python train.py --n_layer=19 --d_model=384 --n_experts=48 --experts_per_token=2 --d_expert=144 --d_shared_expert=0 --activation="geglu" --moe_layers=[1, 3, 5, 7, 9, 11, 13, 15, 17] --router_score="softmax" --normalize_top_k=false --routed_scale=4.9 --balance_loss=0.001 --balance_bias=true --init_std_router=0.012 --lr_router=0.000267 --n_head=3 --n_kv_head=1 --head_dim=128 --vocab_size=32768 --norm="rmsnorm" --norm_place="peri" --norm_eps=1e-05 --positions="rope" --rope_base=10000.0 --rope_fraction=1.0 --qk_norm=true --attn_scale=0.112 --tie_embeddings=true --parallel_block=false --extras=["capped logits"] --init="normal" --init_std_qkv=0.0157 --init_std_o=0.00255 --init_std_up=0.0157 --init_std_down=0.00255 --optimizer="soap_variant" --lr=0.00347 --lr_mult_o=0.776 --beta1=0.95 --beta2=0.95 --lr_head=0.00687 --grad_clip=0.5 --warmup_steps=129 --schedule="wsd" --decay_fraction=0.601 --decay_shape="linear" --final_lr_fraction=0.05 --batch_tokens=131072 --seq_len=1024 --doc_mask=true --train_tokens=495600000 --steps=3782 --dataset="wikipedia_en"
Below are experts of layer 5 (counted from 0) of a mixture-of-experts language model. Rows are named router (the router's row for the expert) and show model dimensions 320-383. Each number is 128 + 24 x the weight over its row's rms, rounded and kept within 0 to 255.
Before each expert's rows: a language model's description of what the expert responds to. This comes from a sample of Wikipedia text that the model never trained on.

# expert 34
Description: Government roles and dates. Titles and institutions such as President, Minister, Council, Committee, Chairperson, plus month names and year pieces in birth dates.
router [141 147  77 137 137 112 145 135 117 168 121 131 152 120 103 109 137  77 116 144 123 106  93 138 106 133 114 120 138 159 136 135  99 106  99  57 102 150 140 133 139 132 111 129 170 149 126 169 137 158  97 104 102 117 128 122 129 146 132 130  98 107 171 128]

# expert 16
Description: Nouns after determiners. Nouns and name parts after the, his or of, especially personal and family words like birth, surname, identity, mother, wife.
router [ 98 140 108 163 117  72 105 146 128 164 150 139 105 133 128 149 172 106 140  94 102 155  91 133 136 133 138 143  83 159 116 140 136 111 112  81 117 110 113  71 135 141 154 121 124 152 122 153 117 150 112 104 106  94 151 143 145 116 134 130 124 119 146 148]

# expert 35
Description: Name-start syllables. Consonant-vowel pieces opening or inside foreign names and words after a capital, such as M-aul, Brad, Pat-rik, Guan.
router [ 69  99 122  99 113 163 123 135 164 127 169 127 118 159 165 136 136 135 142 137 131 183 119 127 114 145 121 112 139 176 135 138 136 137 155 143 126 112 145 146 112 154 137 137 137 142 139 103 185 178 132 144 120 121 137 150 126 181 110 157 119 160  99 115]

# expert 30
Description: Size and type adjectives. Descriptive modifiers before nouns like heavy, large, small, single, decisive, Air, Passenger, railway, especially in military, transport or place descriptions.
router [103 164 147 169 122 107 106 124 125 115 135 110  98 133 135 101  93 147 140 119 136 147  77 156 114 162 159 131 115 124 141 102 151 190 140 142 140 103 126 119 140 105  98 139 127 140 109 155 139 127 155 147  86 159 130 105 121 157 156 149  97 167 148 138]

# expert 45
Description: Infobox and metadata pieces. Tokens in infoboxes, tables and credits: Jurisdiction, director, Length, ISBN, digits in years like 2009, and mm units.
router [161  86 122 104 124 134  86 162 115 135 136 129 133  96 128  98 126 109 131 143 138 163 104 127 117 126 146 113 100 175 160 125  79 140 102 112  87 124 148 105 120 109 141 103 119 134 106 107 120 142 116  94 116 140 111 134 136 143 156 125 165 135 105 119]

# expert 29
Description: Comparatives and determiners. Function words of quantity, comparison and reference: less, more, than, only, no, other, first, one, it, that, this.
router [142 115 139 102  84 147  96 126 107 150 154  95 132 156  95 121 174 134 154 101 132 179 112 149 119 122  97 167 122 120 129 120 129 135 146 156 112 122 155 132 135  97 104 141 111  77 123 119 144 173 111 125 159 104 130 136 138 129 121 131 108  95 129 135]

# expert 33
Description: Verbs and pronouns in sports. Past verbs and object pronouns (was, were, him, them, could), plus sports-article section words like International, Individual, championship.
router [144 133 146 143 139 133 183 108 123 126  84 139 102 203 141 167 133 122 140 159 118 118  98 162 124 139 104 126 150  95 112  95 122 133 149 160 129 121 134 155 130 140 105 119 120 134 107 102 146 143 137 138 134 128 128 129 132 146 177 133 106 136 147 129]

# expert 6
Description: Taxonomy and definition copulas. Words in species/genus descriptions and definitions, such as "found" in "It is found in", genus, plant, "sole", "is", plus digit-group commas.
router [143 130 135 113 117 127 122  81 124  88 144 171 127 102 168 134 110 186 168 116 143  84 125 148 116 121 177 126 111 102 112 117 155 112 129 142 131 118  85 158 120 125 122 153 133 157 155 113 169 155 144 173 156 166  64 119 137 151  97 140 114 106 161 134]

# expert 47
Description: Conjunctions after commas. Connectives and, as, that, but, which, while starting a clause, often after a comma or in phrases like viewed as.
router [ 85 111 109 123 109 135 117 128 137  82 103  89 130 131 105 146 139  94 108 139  96  94 159 140 116 139 140 165 141 111 129 133 161 102 109 136 144 119 124 156 117 105 141 108 133 127 128 167 140 116 129 181 152 133 117 133 158 119  90  85  91 101  88 121]

# expert 20
Description: Music and film verbs. Verbs and possessive 's in song, album and film articles, such as was nominated for, friend's daughter, released, married.
router [173 108 122 111 133 143 149 124 134 169 139 155 134 167 164 130 129 159 111  93 135  98 133 123 138 117 126 138 127 117 114 134 134 130 132 146 145 123 137 108 154 155 120 103 117 142 147 132 169  68 141 144 148 145 128 115 134 133 114 139 126 143 137 103]

# expert 21
Description: Adverbs, quantifiers, contractions. Adverbs, quantifiers and contractions in prose and song titles: n't in Doesn't, six, just, often, never, mostly, much, straight.
router [181 112 139 144 126 151 148 137 141 157 120 135 135 140 147 136 127 137 136 156 134  92 170 135 179 152 108 124 136 159  95 140 119 126 134 157 155 127 130 110 136 113 138 104 126 110 142 143 123  74 154 141 141 105 135 112 141 138 138 126 115 154  91 136]

# expert 23
Description: Name-ending syllables. Final vowel-heavy pieces of foreign personal and place names, such as -alla, -upta, -ina, -io, -ari, -son.
router [ 89 189 156 103 107  95 113 119 151 136 163 147 124 137 121 152  87 131 108 115 136 163 143  99 170 134 136 108 101 109  86  99 157 191 147 165 122 142  92 164 143  77 138 132 104 168 159 178 122 137 137 163 129 146 120 106 135 114 133 105 130 109 109 146]

# expert 40
Description: Year prefix digits. The first three digits of years, like 199, 201, 194, in dates and decade phrases such as during the 1990s or since 1998.
router [126 131  85 145 118  97 110 105 112 167 137 110 126 138 106 140 147 129 137 152 135 158  69 109 164  95 168 106  97 131 189 163 142 147 111  73  99 178  93 107 126 129 109 110 140 117  96 113 112 132 117 119 123 126 132 115 110 132 132 158 162 117 158  83]

# expert 44
Description: Mid-row table pipes. Pipe separators inside table rows after numbers or cells, such as review score tables, medal counts and election results.
router [ 99 111 108 110 131 142 151 159 105 132 100 136 134 115 110 101 147 123 167 163  98 114 146 103 131  96 138 109 128 129 195 157 124 131 127  99 137 150 141  93 100 121 119 126 150 104 107 110  92 188  99  81 137 116 105 140 129 136 132  79 144 111 145 126]

# expert 19
Description: List and heading markers. Line-opening hyphens of infobox and list entries, colons after field names (Source:, Bats:), section-heading equals signs, and sentence-final periods.
router [147 134 139 142 125 124 111 154 152 162  87 156 129 114 121 114 128 146 139 161  97  98 134 124 107 130 128 120 163 116 118 112 133  94 127 121 138 140 123 104 162 153 154 152 121 118 146 121 147 101 122 157 161 141 137 125 132 130 131 153 137 138 140 152]

# expert 1
Description: Indefinite and definite articles. Articles a, an, the starting a noun phrase after is, of, as or in, plus stray table dashes and scores.
router [186  89 126 170  99 146 155 132 135 103 114 165 138 139 147 112 125 128 119 125 111  93 148 134 135 171 138  89 135  89  97 143 148 146 109 137 145 136 124 144 168 143 127 130  96 157 117 152 117  81 119 108 140 105 116 143 115 156  84  89 156 146 131 157]

# expert 13
Description: Foreign scripts and names. Byte pieces of Thai, Japanese and other non-Latin scripts, plus proper-name pieces like Lauder, Inver, Mexico, Chevrolet, Queensland.
router [149 165  99 116 137 115 176 149  96 155 140 107 118 105 174 128 168 137 124 123 157 118 167  93 166  86 102 137 107 143 158 180 122 110 145  98  96 119 160  35  88 127 145 106 125 116  97 142 146 135 113 126  85 133 122 138 124 131 166 110 133 157 134 121]

# expert 7
Description: Infobox fields, clause words. Leading hyphens of infobox lines (Time zone, Height, Children), and words like to, who, living, lb in descriptions and census text.
router [134 108 103 108 154 107 148 156 118 144  98  74 159 126 113 137 164  87 127 130 120 147 124  88 129 110 143 148  96 167 148 133 122 136  95 121  95 159 152  90 105 126 126 141 145 125  87 121 118 151 114  74 108  74 126 163  87 139 124 137 146 143 103 118]

# expert 22
Description: Mixed common nouns. Assorted nouns and short words after articles, such as table, book, over, Ward, Festival, and single letters in math notation.
router [115 171 117 127 113 123 124  91 114 135 142 142 141  80 126 151 155 135 128 101 161 119  95 139 153 117 137  75 177 119 167 127 155 131 141 104 133 129 125 173 128 102 120 152 150 136 169 125 143 133 111 127 136 176  87  95 155  49 132 122 119  93 140  82]

# expert 36
Description: In and opening parenthesis. The preposition in (also on, from, during) and opening parentheses or commas after names, such as founded in the 1850s.
router [114 120 111 179 104 136 121 182 170 129 160 126 115 153  90  90 186 103 152 139 162 126 156 125 124 122  98 178 109 141 100 116  99  99 121 152 143 157 138 146 139 104 107 131  90  78 123 155 116 106 129 130 136 126 105 147 146 126 165 116 145 100 148 145]

# expert 39
Description: Auxiliaries and spaces. Auxiliary verbs have, has, had after a subject, See also, institutional nouns like University, Museum, and bare spaces before numbers.
router [122 107 134 162 186 128 152 101 147  86 123  99 170 152 105 143 128 100 143 142 131 125  91  84 130 120 132 134 104 118 154 149 167 127 143  99 115 153 124 136 143  81 149  94 133 131 131 126  99 162 108  77 122 121  86 162 131 127 125 108 180 106 106 104]

# expert 2
Description: Definite article "the". The word "the" and possessive determiners (his, its, their, 's), often sentence-initial "The" after headings or periods.
router [103 136 134 108 137 158 160 162 119 150 124 121 145  84 145  91 120 135 181 100  94 101 140 130 141 112 105 142 135 157 150 135  81 112 128  79 120 117 175 118 135 154 155 150 140 154 119 109 112 127 120  80 121 178 162 126 123 104 133  95 177 112 169 130]

# expert 42
Description: Sports table codes. Country and position codes in sports tables and results, like SRB, ENG, USA, MF, DF, FC, plus scores and year pieces.
router [147 140 150 146  88 112 150 130 125 103 133 117 121 135 150 152 115 108 147 146 115 129 147 130 126 115 130 149 100 131 149 110 109 153 114 162 147 147 150 120  82 135 142 101 134 120 119  98 139 131 112 114 132 144 151 156 137 171 135 124  74 112 115 163]

# expert 14
Description: Political/social adjectives. Adjectives and proper modifiers like political, social, public, European, American, Eastern, Democratic, and word-final "-ical" pieces such as sociopolitical, biophysical.
router [149 125 106 148 117 116 152 153 110 110 155  92 117 130 120 139 141 148 150 149 143 125 115 125 152 130 145  90  92 151 104 122 117 126 120  83 117 116 144 129 158 142 148 134 101 105 138 160 119 163 137 134 114 100 169 133  87 151  99 141 150  95 171 121]

# expert 4
Description: Name-internal letter fragments. Single letters and short word pieces inside foreign or unusual personal names, such as Bé-k-éscsabai, Kö-l-blin, Niles-h.
router [ 85 122 116 112 117 103 104 166 133 162 119  80 134 130 141 158 155  97 107 114  86 162 180 102 207 144 149 125 148 141 130 157 126 149 102  70  98 138 131 112  97 113 125 120 131 108 148  99 125 121 102 120 141 113 166 119 148 157 140  75 175 137 111  72]

# expert 18
Description: Film and music terms. Nouns about films, albums, episodes, tracks, production and records, plus name pieces inside discography and filmography tables.
router [152 134 135 121 137 144 140 145 142 126 137 156 128 102 150 140 110 135 117 115 123 109 136 116 136 136  99 140 127 142 124 157 114 116 162 167 142 118 123 126 166 129 141 120 106 123  98 100 163  48 133 163 141 141 142 124 132 108  85 146 146 147 131 112]